config.toml
normalize_top_k = true
balance_bias = true
learning_rate = 0.0112
Below are experts of layer 5 (counted from 0) of a mixture-of-experts language model. Rows are named router (the router's row for the expert), gate (a neuron's input weights, with its number), up (a neuron's input weights, with its number), down (a neuron's output weights, with its number) and show model dimensions 0-255. Each number is 128 + 32 x the weight over its row's rms, rounded and kept within 0 to 255. Numbers have three digits each.
After each expert's rows: a language model's description of what the expert responds to; "comes before" lists some tokens at least twice as common just after its tokens as in all text. This comes from a sample of Wikipedia text that the model never trained on. Tokens count by the router's weight.

# expert 27
router:201083131156090129129143122155181147135152149064116088110105130108129119159133142181114144102094085065148129120131133094122119096126128115169127092095037085150147093122103104137119047113127086136079113132138131115096137113110158118125151162084103156134122085115153116095180122162118155147122185160157178142148078113139103065097070101147125147165159161190128130145111105084098103144143103221105160117133052102176197107153136150123083178191156144154116166139079094138137125157100158153116084060096127104134165111161095085064131123132189131114164131172190127104147179126137146111129153092141129075085137162148194130093080134102098177136136189123077155055139121125084117170202147180129111133078149140177106107117141108147151188137072144120146120136136094078096128122125104
gate1:154115076075106111037113142162182188178117095083168109114110066132084052145189219109146177102105168101100113108155129082161140120195137166118117083172120122150107136136146152133113126150193130186168114115111116109105148098112096130109128153101135158122136154160100159122122138095112083112114123129160131159117119107138132098117106116159123088173129141141157124138124082119145107092050150089068147094121126067084174110122119121110126144162124131147058141092065163130151104111127147141093106136192091100114111148153097125119188097156215108136122142112146103123146105115155156072116096133192158099181162160181139117116122117159133070134122147148170175164134171127154103097110152177124141122128109150147075165158122077115174141122155214096130104068146057075185111156101185
up1:188140172137159043090131157133153139136084102130108160104111134173126119122160203122084179107137144107125131152113133109130161145166143102131136107139146152143119121116152166146166111173130142209152088114080145116073122096124192117143152159023150177136113117139118135098148141112136048120117135100144158133142122107128105109051042119166118159154162147184129126120107145058084108136105164116100123191135208096141141170064109111055139136139150144102135139085099199133115100121178130166118093141121141084131104139119086098109143100168178063105144108188169102129147041145056113140132141136148132106153200154193163131096173132110120094133144118183134159088113184143131107097106161172147122110130119116118075172123104106065147100142123127097103112091087106069162113142115156
down1:058210105137119122091104096136150139115163070159156150088121106192072084151084123113104191112134109107173124067080102154118057092095147084147135156126163130102154147127096066117148096091127157127128127152053102132101091081094130102110092145166133142134110066151183130078179155076173081125101150160173131155164142131099129139173097115169121113128067129091161140126150138096193101155128141133160179172144158171101102131194104165156102155119102105131104139145116122194100065110165153136129130162137161164197113100106099059113154087109116178176169088169115152144114125118171091177162127148147170146113146139089113086101150123118108109118102126143138135110144193146164123121170166170173110098081202068140157096131132120173076121122159062110115145099128092156119155096140155
What it handles: Equals signs in wiki section headings (==See also==, ===District), line breaks, and heading words such as History, Career, List.
comes before: "=", "\n", "-", "\n\n", " =", "See"

# expert 18
router:125078088123083154098143140166116162154148149093072113163124091154151170097158143179118135063136147090180134146115136116056085161157112126149184101104100087130139115172106105109158113047135157134107088138173110106127204142092111058131156119090071146115105123149091165079107127089171138099181138123145193128157129141151171138080095152161100117141159108147129102177101107083079106082161092121082101120129122107152143176146114109171074166151148154142119156156088108095129128120131153178114090087065112092136193028147059109090139193106165130088188155116139115142156153167135131117118148037178106089108127071157164123122106123117121162099164159153124165158140111136111082162155158133152089119116125158169103142122115115107130158113164092141189126142132076078075160097112074
gate1:137127130116100168140179091102103140098167146068095050150126089162118157134165115146124061132118093082118080115135101149114152096100111137143176169151091088117149074112069092124118207080124061142159106147134141149198076112098094112097111132156091138139135183122114202158117172125126143107115067109178164179133117173129109132099167099149143166101101147106120147156107174119137145138124127151111104079132157097136114136114165119151120126192124139132245133070174150112182085090087136108122187136138153141173117108112100108118101138097126195135131129144157078095096139126086141166086135125167061080110128111069155243064131205154133169106142148125142172171111119119133125110113150101150074162086109135101162118110048158144114108126147133166149148136108094129166144124120153
up1:064112089065010148135137142113148151160108126082105100174128115202138120147160116214123079113117107131093121057140134094094134162140116156124105187181075105090148152136095092133179160108158074136166115167150189153171134102153067163128111151133106144154133129195126159148084142064120124042072092146141146163121109192114094106097154071159121101120157105131135197167157162112136185107147159159084112146121141136102139124170164151186127113104095093143170145144185111081146115104092133133133181119124143141153128107118111131129092155092112148104156109134169109148095153140103123188082095151131123110132085079084152143112129164184125117134094101095113142152109152168133167087129128085091050114137118148092165089055127155110098118114179196165156119147114126126143096126094148
down1:154090080144123094026163153127092145153190085180097119137087111130098130107140116175086211113123088130118068101143119123150137127142191192108169075127131137160137067047109091165164153134091122141108141141130166107081103087073124133144100150143139088177091170120156179120140129127124137161088114156133129115169167093112141124155155147130154167166177139127145191132122132096109169157139107072152190132133113151128164096150211205103105161175107144104164131121111109128147130153070141122186071160095099026179072170101109151062119121150117135137122101100159109073122125060120087112147145121090119107061126149138146107079143101160139179140129139114117143170114098087105156099124093112143083116108167108131136152079128142188170124145132176119118118138117182161097139123154094
What it handles: Commas, colons and dashes ending a phrase before a list or quote, plus including and such as, e.g. teams, including; reported: "…".
comes before: " and", " which", " but", " the", " he", " a"

# expert 25
router:172151087084127171113185134169194151146140130109093112138097146126129127180135138183116148138124149131131117143148103102141135135131098120196124128141065103178104083154166065122140083128089136126066080128171092150083163120088132112098164176128091112115139106139092100116164131067110112143169109139117122157176102112134127132118117096182082095155177074178132140142145142105115126094193139182158106156119086085168157149134128102172159153178123132168176200060132134114145187134091109115111107105132120143129140095145132161069097138135152131107175171140167101118146165122178116118036095156104117112107151172188133134078139103157083202124124167141121155073089075095129103133136169166129139085045159148198095093078071135170094147156107100132154103162117093125097183079060120
gate1:109156054107138104118102170105140096114152193086099146166098098098167121188149128131123102174147212121092129122069197083139130171148122156153100121105149135152154119167187115174123155150174113047085118147065103129119160133073157130139147081115118134092069102074159114102094079095155148115143132161108101082080112171143135148092145180106127105130121136187147146117126191030118149154084175093141110132149092085134130151141123117128169163178188150120096147144143103120238126143057163146155171144156122128139089066103122062091094108128122147080183123170118134133159126128139160118139154150124100123079177092118170126130141147097075167101109165122130178123126105096161147155143148113114131107114095134145115083115101187150155131064095103196144101150107090115081134127143106
up1:094192096162096120164111083132076126113115144110102134137107133110153173147118120108150134165144174123134139076117153095098104120144127114111134177116099126103147121177141147210135190189122122113101126162106127092135162165109129115099091164021126151063049081061148128132107085086170177114159104089104139094166143129141119126062130115165138041124176068177147119149074127141129102135124174108120119072179157135133117162105121120131144186108146131163140181138141118077197122115088138157139106139106186078133119131192114136115086075073178162108179090137103128141144168123073165100150139131125060164114137126108141137135156199104104101134167134134174155119098139071089165115144141094099099107152168122135096147141109155178140113127103102119197139202078099107111115106186083
down1:124124139195090130133110139170128103113151140182090157098162098117115115140090157101175124118108115108183121134171142127165053128108138162138113092090137092110108145125184211125141082129115155084065076096109147080179149159053142200143125157156054131184104057116045158158106128078147148123156103125157148132077149143152147174162145170108114149111089154156122116123182151063137119140125149121116140090085156143134107173144151145129081127192153083107083154143155187156125120157203081155097151076154107118121095103137093185094126139142138095126105127134072175141121147137116151094147157177111134145189106105077152043092165097119087096137136121052155113136150097095154107122125143102089116159089171164146102080192143151119145132153143119165110174108181131119092136077124146
What it handles: Pipe separators and values inside long numeric tables such as election or climate data, e.g. 73 | 57, plus capitalised words like Liberal, Special, Imperial.
comes before: " |", "|", " 0", "  ", ";", " 1"

# expert 8
router:163107106103056148105177156162116144161127144076110141186165114191145136165152175128095136093077103137151146094154115109059060134102089160128126082116132067169168106154100111153150134117117148142149124108120143144080142144117149089152182183114106162088077115145072153108159110131128119118132159129195138148154075154151127088148109152130107088115112098167152115111119137098088102097195119129127119171111100089151211151183074070202105161180165178121196126134115129106143133101100142145071156089126086110154123061157072105149148174078149071118143143153181099154170169110124167092117121116170100146099127148115159168075082141148111110108157131143130142139106072130069067138120121131131067105117183141156065156096111148120107143144101033157108145172169103100101126100090140
gate1:199115092121082107118063131139097137129106069152141160138132222140141125102061104143077131123093142183118124100103067159163117115096090145110146073131099119087152083115121077150142126181083167163184104167151113148103089073076093166138119185149133080145101085177121163134131153094134153146115124106128143163119162201147093101114124135214121117094059131159172140091139207170112162131118117118118108182118141089127055113134067140108085152130196191123120095129169137094113085143105057177124170115128143159169128130147190139137136152098151138106158093123173151127148087127139140166113110125154119099067098144116108174091141163180096108127131169067121159126125095138193137151099123188151128158178153106163118135122116154158108108071119135113166132134100163089187157102130151
up1:126143140133119138115087136112095089174181084090132113105092129126158145100097089117102098123096107163169136116054127110146149079148095088177147070138063106117150142100156124108145106132128125147119100115116114129155126173087118181082096082150113061160122118124122176121135213074098109159133112112165150132145177209129113162152120101186121144068100146147122192148150148160104129116119116187111091113109127163159110076149132077110097131048157159112101113146178149121152176179182060161175134114154160134116168103177121090149114102132140159063149113090119185152132137119129152140127105118104095114152079139165158146134164180112131122181133163119026148126186139085127219139119084096166241147104111122126103121149147102172122120095109199080162134119139116175118139146115131
down1:096105140136092096120114076126113127097043195077105134139166144133060135099137116067101128097111108137188123131169112151118092162129139141101071123175215153150141108075153161142167144107139150117152123148115105168084101102137069117158086149139183161086076127096105095162173062185101142158158183093098120100092094128113124123145103143130189182140162145143145080086158161154119139148098106126138122103088112151128193166173130119113110154117075164105155114116154168122057148162116119134082118088078091163145148127077115150147114150124149143170082128201130118139123135046142161093142085157148159153126104102122095112107153103107106179115107198134185128065101132140074130156131132105063109131135175087149135168163173202050132146143136106169119115156167112185167123130150145
What it handles: Prepositions introducing a phrase mid-sentence, mostly of and in, also on, for, from, during, between, after.
comes before: " the", " a", " his", " this", " their", " its"

# expert 0
router:148100123126101167083159131164140142109168153076133096152053123151166119145134154174098148119118093106110142099129103154061131073126089159171160117079114086168171097193132090100168064085087133127115106079139097156064184188090196101151147152100133116097119072122101146118169099108149148130134116175153187139105103093162173101137114150151119129126122120108172138149099140099128092063190132153114117126114113080157181092144104114158101162144166139141113170094102189128131179154091200135104077102101124113129164096128143111087144132095156113097175178150153135179139131166154141102108178084172109147094157093184175133113096119119126109120140149194104150119096091109103110142100152112195107083115151159148071170105056104179059155159152070169103090127187101108115159129113085
gate1:130146165206128168129129135091132068107149171090122185167097154128081176115157124109129165099124116112083204151193107130114112123095126097171134148114120177135136119196148105110104117047109122103134138115091113123092137175114178120136151135170119155096160137147155165115123088159162170157100150143066140152135107123136140097104098119115148153200119117127098105143142143137106128097100155163047111066090102131129229121116104129113081122119164107099156094107080111091149142094159117138094128143080168164151150101163161106156085072103139145100141174151113135157163095094099164155109205127210109134169124032109195158145035160137085141118124109095142108066115102204142107164105184109097109113117159110130111140163163123133130116177105119086137119117063096094175156134156124
up1:162111184141177142131097140106166105127165151112102130162079151203136157131155142161118130133101099138113220151138069119114144112115105092164172132179111114098128112097145145124078085085143135121132137068092162127096148215157130041158142152190087127095146174178158163101178136127086162155110098144131107138131126155118113079170124094153113132110132129125098136172122138163179109115165171133091158071139146125145131111112070102073078118099113165116135123108089112105130169111155112161161130097118181135124169137140116122062136104072146139089097126144096099117141105133065116094117151127192092126222083055125158135150135151154086086180144137119146143099116154151122143139026211120116130147096116104135143130170177129125142093176040127106124083130081090115153100149204148
down1:128160088191127107100102082127145149130106050140147129165109097089155140141098162079105088175167139122137118110146128121096143185179163153094127087127149097197141160177104130116171164103107152110138082080143178143164100078107054118161155078125149137166109130133083072159140132151137121159183135152106096113117138122157116153095187142192127159165138160095125067099139107117176170083189143115111098106057102171091107090092123109074136143170119128145134089202162121100102158103097119164095115126121097136096099180084197130204130169119169079088083114087088132133109138165155093111135090111096145147118157127133162136099110168089101096153126201114142080150072084161115119159140116174129122143121109198108125168129092116179161156121145108141158078161155068121128101207141131
What it handles: Words opening a new clause after a comma or period, mostly and, that, which, who, but, plus subject pronouns such as he, it.
comes before: " the", " was", " a", " he", " is", " it"

# expert 19
router:150107124104104162117168141128111168189178126138050073143142114188127141168128122160072190085107118131122136112120151116122089172091127156130158108095116090139163109173125094147162078093072119142063092124171090165127157198065164104124129173101076163154118114124088140086174161147065154163151108175136130140124117104163111108117122122170112080132164120142179098207108091063129090094167092175142141200108151066169123125142097118111113120152161125155133149142088161107121129087109185121115089115091126135147112094130123077106175124089133100114160132169151109134156159150172177070095109073145081129122158136129207141117127142164101133133139176164093118151143134029110073172187112151167051110064145180141079128069132121142115143130156105093127128163136105120138137130118103
gate1:089077108095099123085117175167138100110134183137147136136170118106113163161084103187065124141068158082151118143181152147144081143173148117090122089161129089126107090176159078134115086203177137124072108126146169151110203124087188107119139211088127133092127165155144113090169123163090108162154106177132067173114082137142075178097106167122157135177145151181173137148149099177163195132116133127158147122122107143141106126134143078147112130134191156162126134180103129114117070100115155154120129082164133137091120081138147104141115104092161109077114148137073095107146079195170132085139138107170137105093077093134131152138120072073108144099114179181106116100118052146144116171156107119099116131196165055111106179117126113113111119168069113125152131131127126114175146134090164
up1:072072117186092145117129192157152105070180205130114188122172148134116208154175095160089139159073148083157114159170126164157111149111203131122154093157188094158125097170117066136158085175139104126059136089076125129124175121073159136123171174096121146155148083153158135118202126151122088200120097146141116151076085148118134127066100147150102139110168142101128086136108096143128129123111093100108117140161148138094137110105165063144136112118133173132106071163147118078068086119102172083148138085101111127138105128087141176120135139137154152087173134131110111160153119141173129087162101104121118114142152164113154068153180103167175095144130156177120097117098070134046116115133112121120133134160135093111106157131139105106123101184116129066159172105081148076104153172097177
down1:155084133122083109175153104147063123128127183117158178180145109122124163133077117090088116096154159126156169152084114089108127162126134152079109133134162101151133095091126134126163128123150095106168149108098143118117150123144117152194093131121136138085114117065101115178159128122130124138044112134140185125141170165107170144176186144129120135189116099090145162108087113135115088154159097078150112156201131200146190146207136079134092129088094153107113144120144102093157117108119131120120158129109130136134137124186148149137122159229136080196105179168114131146124109113088152083131075130105063108099093129120129157050114082116094119120126113101120114092118126154156104132111122196164175044115059096142145204109055088091132111111113128180171124168109096170179185095123103
What it handles: Years and closing parentheses in dates, lifespans and chronologies, e.g. (1922–2008), (1996), plus month names, the adverb ending -ly, and later.
comes before: ",", ".", " |", "\n", ")", "–"

# expert 14
router:166075106116086135100147175133100154138185193088135135122131122160117143185147154143129186081090126135139135103163169090085095105099090145139129103028112090176146108142138101081164116120114097136111103149197131169104181157089142090110179134055125140131150080179096130124143119126128154134130172142163144137151090132172145159102134124115104107119132094126137117204083102078096110143144122131102104102138092094208140091153082086145096121184157158213078153113065076108118141133113137159144120092127106084133123074150140120067154136115188125085183165156148117129218172113168154095045120073115118151141129112188166131127063109181084109122102155117119148111145073090133070139152113156143095130071133128113081136096120095137137169130140108107187117149127114099114188106107114
gate1:157158152148144202134135113131156108085098187103109126099127134123110089118145142093114093149099139160092194096121118116101125172176125107137126097149178132149152155124129103118167057135091065137073096131112155092111120165148139112097098089108111138152114133076070116182099121142076085098092130114151181120045144180093115145178126139128109121129137163046176095128157119126143150125194177075121141144091156174149132108138098123139107177140134107099079086114172048157157128112129160165127137095128151100144144086130139100152156166155086142126153167151111099100137092097096096145157183140108079088158229137185176151119059078112125089163127103131153195137099122128099144121088157111168101145109130179131214180169113078152102141124152074171124128132159074107195122146086162
up1:135108105100089152188163145108151154058166187097171121100073158121083079155157140107146101100092118153130196106130133067098156135135094113105124125096082113091097112138155141102196011152095098202058141178154098039062130123091129143153077112123117118136170103074126097169146111127148090167124135150078169168114147108173145112140155138121147135141134123086179126157117145167132131122202194121138114135084109105166125084202124128091093099112119146088114126137137121151163162074125138178163173102154134132123166107125088166153127104178101125089155176121117112130082147114151100143080166128122099123184132141121103195140119123112063176082117175130095119144148112112093142070168143136107169127106132133202163180135131116084121126089136122115170102118142161155172136129112185
down1:151147136089176096152111128125173146063152115087118110136111140174168107136131143131205110195110079148149111141086102166085128209121106124177167118124080101061135087145206162101077084121144110141135121100157144140103123135128144099175167145125121153143139109087120113132117143094151092158150163091122114103141079096145123111126123067078108097177137162151143053123100107115192163210138068086137136126204169114145102065170178110125150072129143067128122072110123131162153180096123156165131148184117082125109115146105153124105148100117107101141167098114117159166094142067113184163092142179152175121137107134128090082150112148145144062110123139073123151158218112159098149103097157145129145119099119077088069105072139120129168123137134161152167099090154128128170172141083179
What it handles: Common nouns naming organizations, works or groups after an article or modifier, such as Council, committee, school, band, film, team.
comes before: " of", ",", ".", "s", " in", " and"

# expert 23
router:136079077108116189095168219130172152113161145108119129132126095115102152155134116174115163095101096110089180149174118112110132147123120141153185131110099116129139090155109097128171129082071131167104133166165137184138172125103132120141180103129077108073130139169060152111156108106086102155221151144181102122139097168174116072122123127186109118137157122140102078135116129101069166108090089153131138145054117064158159121101117061167100154169128118136135177114075131117154113073110159157152094123129103114173154077149081091037136161106142114124177170152148130106108194114173160072063144127130107118092123162172139140129091123110095116120134180116154136113145110068114049173132137177126136118065175142150121129074110121150130123134090154123145057140158089090107160129094081
gate1:083100124129163159150154126177099165149114159069123167113111078145101116204126156129130150119085144099132183129186141099108099189082094094154152119131119090092081136160135085110156107073119155114077090161147143121102139133084151121113163148114102169142194134128088150115095055173144132143159123165122118142082052086157168117087094146111141087088155087120135069080067126168096166131077056143125163090099141078193148221119166150131077168053138176169127125108143094120140112129177125077104130123177139139170097114142090141084104197121126136156147156139151138167109135146174093103169153076130126117149120157139120100131124102133099129157187136124161128126209134161132140097087121132167104144102145159205095214111116159149111063167114121114136128115096143114097154106126102
up1:136103052095129182114112128173068159127161103070114042142139130152134125162095086172131125141084177133101160182113168139056144114137189138145121165121152154173129127142092150106175173156106147129090095112106121108106086069121111106179100131079110081064111125106114161176107146124121179164115136175120154140171115085104146203137089092099092105078155170106070138149113127200139153130106118092147132055115092209114104150115077132135115115133131170161131114140154102185126120200151108136121127098145132096085127146099118135106117134105118095123128075176079088131120076108158162126155107109143166184139192201184127178123149140106130155138111197156129148083143121118106207178110142121162111089141098153119082146090116091124073112153089095123091185155149140149096122125142174
down1:108147124129098155146160098110132111121078113126107172127071113111157111152124145114135124104072127091117200153139134156083151121162160046128118095120184155120122144088117112096186171110185189104110156153135111180137111094195082136183074151087141163131156139100115107096113171161166160116114095154184116073145164195094175152165141113108078133165108125196050080107096107138147129125095145103094142127073157111132109172091131144119163073074122084139147077141103075119154116141107107092096119110126156218177130179085123177127169142082126131108142075092115109123138103136106126069134163166100185148147136060084158154137126105157137132129154158059110156122121164161104149119072173140137140157131083137179130170186177146130188151097153140078143140096115142117065121097092097
What it handles: Colons after infobox field names like Length, Elevation, Died, and standalone numbers in tables, lists and route names.
comes before: " |", "–", ".", ",", ";", ":"

# expert 13
router:139089113180096130067144154162113159119130120068157098127104141144152131155134137124079167110161100105080162149156111068112125139120101164180121066111071071135171057128120153103180145093104146158127114099187063167136167155122123084102167144124117106125127103133132114158169135099099143100092135179154094132248122100186111150074141138160103091161144150203139119175130113123135162089165149163150144162108104076129122092109061114165062215185136122139160157119108154122123154121130122194161072137088074126161144115166114066099109146125154093106175112120180081156168131137139168101105097130213097083098132115153112144084090156129123164114195153128147132139130116110122106124160148153162102122119098213141134149068130131168123158119075122130100133128110094094123128066105121
gate1:121116121146142160119118153120142127090154128133164144145178107156139115094148135123138115176150085130113143171145060132127151147124092160133113114137048112113128084137119066119126070146142135148156167106162113126157160111072163141105143060129131179093127184108107088063072170030100134129097104207175119101143099073135145157075105126133123120131153148196143142160109138198114155157152122148108126183116117083155050142087133142165116151119137193089106150104147109159115175151109127131130124132042115143142133155200111086085121126146154171134117113148159112057160121089109119086144027135125072100120190167182082214160125110103136193083114149146136134094148142175134124138167146116171151101144108164110131118109140107091102124205131110078083093081134153132137119158098171
up1:152156158181142150069137149080161100138136146165151095113168069115140155122095134078182154098111141076165093143130114139083094159159161094146113088137109126135116154082154086127101032173199120107132170147136095133105124169127150150143135119130132148167110146107100113139103133138107133116161138100093133073127089052192132143123139107096111132129155147131094131148096189161081169149100129136135145233149136083090086110079174114157142113112111169139084133192067135149143163093127166073155099080129085068182113093142151119133128124149131214186133146124135174099209096114094147140124067134100110107067174104190082144149105196147116124084111138153116136155157119076180065128160141155111165095143126125129111106136133113118133125118142054107064101127150138146115111164118200
down1:141109149143133105137081140113142134147128050129091109124140142157138153168183135049123148101112135180085067121083080100135087143158142090198163112220134158111140103130149082130124137105078109131137135126110162166129097109169181136177139084111081118097125158058144014092084138185167089137160107143177084179142125125144139114130190102102151122162174154149143073136119121147105090083116102144128119084170138118191109142129069140125158135152144152149103148128192099063154165139074120107087101130086160175044101134150077182175153137101181173134155103144112078171135092113091135153139135172162121105119138130113101136097101125059129127163120119110129137067168157091110102137064123149168113183155123141069153173142127143116142148162107111156149130120141135174140103086114175
What it handles: Opening pieces of words or values right after hyphens, parentheses or slashes in infobox lists and tables, e.g. un-bro-ken, high-per-formance, UTC-5, /ur/.
comes before: "|", "-", "t", "st", "ther", "re"

# expert 12
router:195091110143121151122177174107128130197140140080146132126120158140125167145163180099102160065137140137157153115143123095133093077161063118161148129129074075141113062150126111139132094132092159115083128102158137164094172151094147084117158168118130131103094133133089089104187127098154135138123158143149148105115141153192132127138103181147099119153139099178149117146096155114105130087181043141147134140112107064149113105176138112180097199171153109130154152102060132159220184097063120143130118085108076066127122115188104086138142161093161154126129142171172080129145113085174157086074066090130143079102144135143165130121101130136092144122181114120150135076109123130133114145138156164171127128089145150188102152103142071185102177137116060109127072188150080064111153113105113
gate1:165127153128111100104148139142162121161089122096158150112130182121132158138120151152143163133193172173088148131115121070119084111125097076163072104148127055124120090118139113174125102156141074102150160163195158104174115139189175147212122101113098167121116115113131158088137148099149137116095160120108163172079069078146091133099133102101095146119206164102100115157156131124094103140105148150132169152104158077122129061120088110178079168141092093145129120117116165118108127089115125130156108126118140075145149131052155165091111187168129152083125153165157130138124054106122131114142097090072132085103102092101170143145140108116118168139127078121175119059122113114154137080126068182159138144147134166147151170153224133235113173085165173153153114133127138048153126105090109
up1:175164147069109129078129145088186148138116110177116117136094116162128073200162090193162115119100133103128175141120100109030122154120174117147149116145131168069132127105091209154173115093121064149147136121156166154124121102149173106202111113085095098196150113180100183154126169171098109098152143140115123158150128129140121125070178054108128147159119126086141139149140151157154159147129113111128143159073139154120141169173025150059073166113098115137092120144151126137121166090151141129089124127096185086197182116089113135105111163103168166184136101104116101084118145124136166112056116140092148097092146124126124123121134106151080103068118129132127102096113117142180141185182102146171191117117120148065135118112177093132088138126158115126121119065177106141123090126116102
down1:058114131130136087073113133042114077135190134132180091078169144075121132160062134104107157169136115165105124163156147136160119171115190092070129150157133153112080179120160136138141088069128131111085117143136109115190112106184176121131159100080121101161120124062158130107150157149117071063130089146124099135135127104131148114151151127105102100149153125139069119105154115125106187111187129136140110120124124162132099094143113156102150113096141119100134228142106091141154096119148146113091117083131147147091106195120145137120146090117167136155135124192150155172101118186141156143101119110141221139180150172119063172138153107125104151156108140103081207039113141109129182087104070104122115128137140128112153082082125193116163139141091118195138100125096209143161157107142100
What it handles: Tokens in sports and competition tables and headings, such as ordinals (1st, 2nd), World, silver, set scores, and section titles like Playoffs.
comes before: " |", "–", ":", " round", " season", " League"

# expert 4
router:167102062131114145088125175135139155147218160098130137151177105154154112136120170173119138089078123101119109086152121129130105106113098147113132120064097130102161100167128087092114075084049081139066121105136138157074176129102115127059204143119098171087132052160063116041205120079123138149163189173176126169172130114143181131089132138144078090129134104138148100175144059107083112151141108122110114177124097109195168088151114113111074143150129133158112171144129164103155145118093150116127138087100082101166124114125118117106196145115123130136186116161154101102175170134162135084095107095165100128135159128148158159148098129147107134122116165144117150143109086093126091149182122209134133066098124153134115097111123079117103126112146121141148164130215127102108160139070104
gate1:154090091135147113124144137095108072113147098158107122193166137134160173126116119115121043162108136169186140140106112168126103113136053164154146122111128130113151112125156106165181093116121094106141171152109158145127087112081158156082119153112109181134079112111146146119187072182160159185074141126091141112187114160107144144103134121141077085148144106189115147051131144141070141077098130149136113124178124161091084179114117187074126141164146114187164233104158158115186119100112117107072147120152104113155128112131070144123097107148117105122173117131124098112085171134160129112136139185124142200149185133074153109097125137073139132093200126110061145049145042140123124086139078087139105125120168123148131159156055143166130141120138161104156102112155139088098086130150104
up1:118063110133137166109139132101154135158194159139122149149201156181144189105108178141127088118109154150147085136141108127149146052069139121129148107128151095146080163106110136172118110150107076153100089153084142128110127160132122134096140144110042097089119097170112175179116097075181149126131129135124146106131062112102118134109085131119152176066163112094161056107131195123128129128124106129195049102192118126079150147129086162100138097181110083142175085114079124146148107109090065149152115099092128133149127156172129137146183150165150126125177116152122146179090142150143134158112095138140116211103125119119132134111141142087108131014127177141022136074136107127166073126142149201133112160107088109099149123118100154130081159120159116138120173116140090174135088166111118
down1:139132166172123124094134128207194149146122112153193184106086107117122145095164121087110083181121144115113064138102103187072133088170180132144168117128151095157093104148139201125121132139090096111156156128149129154095142116109101134186108110141189083119145101163137102094168159159121140135165146153102150095133099113128099110125081098079113121147057135146119124167142132139120183154099171084146077079153086137089138112158093136101086093201103084107133163059056095028148113146199116099123155150089181091134125153103110145110114083133116128108200115166165124152208162122144142188171090168115121088091102149123118123099132166129096120099165152148105126189106119134113095081087122132144136114143099112125152163113112126169153159085120176176129154086111076204145125115175130
What it handles: Final pieces of proper names, mostly places and other named things, e.g. Stockholm, Marylebone, Palestine, -ville, -shire, plus US state names like Ohio.
comes before: ",", " (", " and", "'", ")", "\""

# expert 15
router:152110096088072114107141183145107144128118195111134104141089143168121120155190108163100153151105098114142152090149132122118133103145115190158151124061093093159176059122124081141127066137127117175072117131205108122105103165131153096123159221121040149100146132110138139072126099117131123121138169170192160134167085119118141135102124154152122069125204066153152140235119119091044092084175105178109121130073102116175170129171094088142131125144151155186129146140060144108149150127115176147089078142119133089140166114147064098125142122107118058147176173154127080155159152119165141112070111129152134110100124134134117108115122105132097112091160198172114143132144120103113141121129130158137103138095113151126111143122151085131110110130122097167197071150152108100099199142103122
gate0:090125135166077142102115225152123162078076089157180130154126117095097188072085150139121104130123158128104108095118100134126109079113138148081160103115133093163161061155143117112098076176107136162173134173151118130132146085149185144119130057106140122151130085087128143143114109143130115167140078100137118166123136140154006065119138175156133128139162178089137104167130108098092118105127138197191037133150104107107112129135142160173095097121170167105158142195137115176130139235150174103118155153123121077154156124157169122124151148174185072131169103121125126052167145133126098146116130122127090121109063098152085117156177058102169162125147148120125102155188125119152124119107142160118104140087099144140125137136136107118064142106110104144162110154122135103146174112062144
up0:116120132114118149158110233136087179124124071164130078172125125160143131113098146168119140169098181171158137154099136177061121098097136099126159130094123114115124091164128097146108117192091072138168070149108143125186128088139127143110085094118134087164136106066141172114181147135155143125139153091121096147157117103143062131124127131130087138129105142105119107128137137118091086095104155164135060159162111104098054169124117119151126136082159190130141145203177166190131131182130158129074181127075151163130101136106195153123147160190142114127139127148116157020150130155122134112112135129110111139098073127123154152117137071159153080142173101119096083159164140067155152195120114153122143148107078181122112123185090114139062109079079112140104116175123132152085160086098199
down0:073153120157155124103151143091168121112156140099099168099122201113146076113122168115172120172124219110121102123167160090138117120159152113159164171147120084105175156144099114166112093124129112133147153108133082087137116102171109197161237111113113140129080117116109131133114088179120123135147093116088147148069120144142089151147118180141086142123107150142101115152181137169062098103095155132141125134145135116103158087137116076160116121151171132125241096186115116154156160156055082130130072147100134136086101121167173155117080137159192118163152108125186133140153115088120104112117136144116088112105163078076087101079164101068177169122077137152104203167091134169107156107089164109129126103132192118075132143154139110076132091121095132127151101064137052139173139123113149
What it handles: Forms of be and have right after a subject, such as is, was, are, were, been, has, plus the plural ending s.
comes before: " a", " in", " of", " to", " were", " not"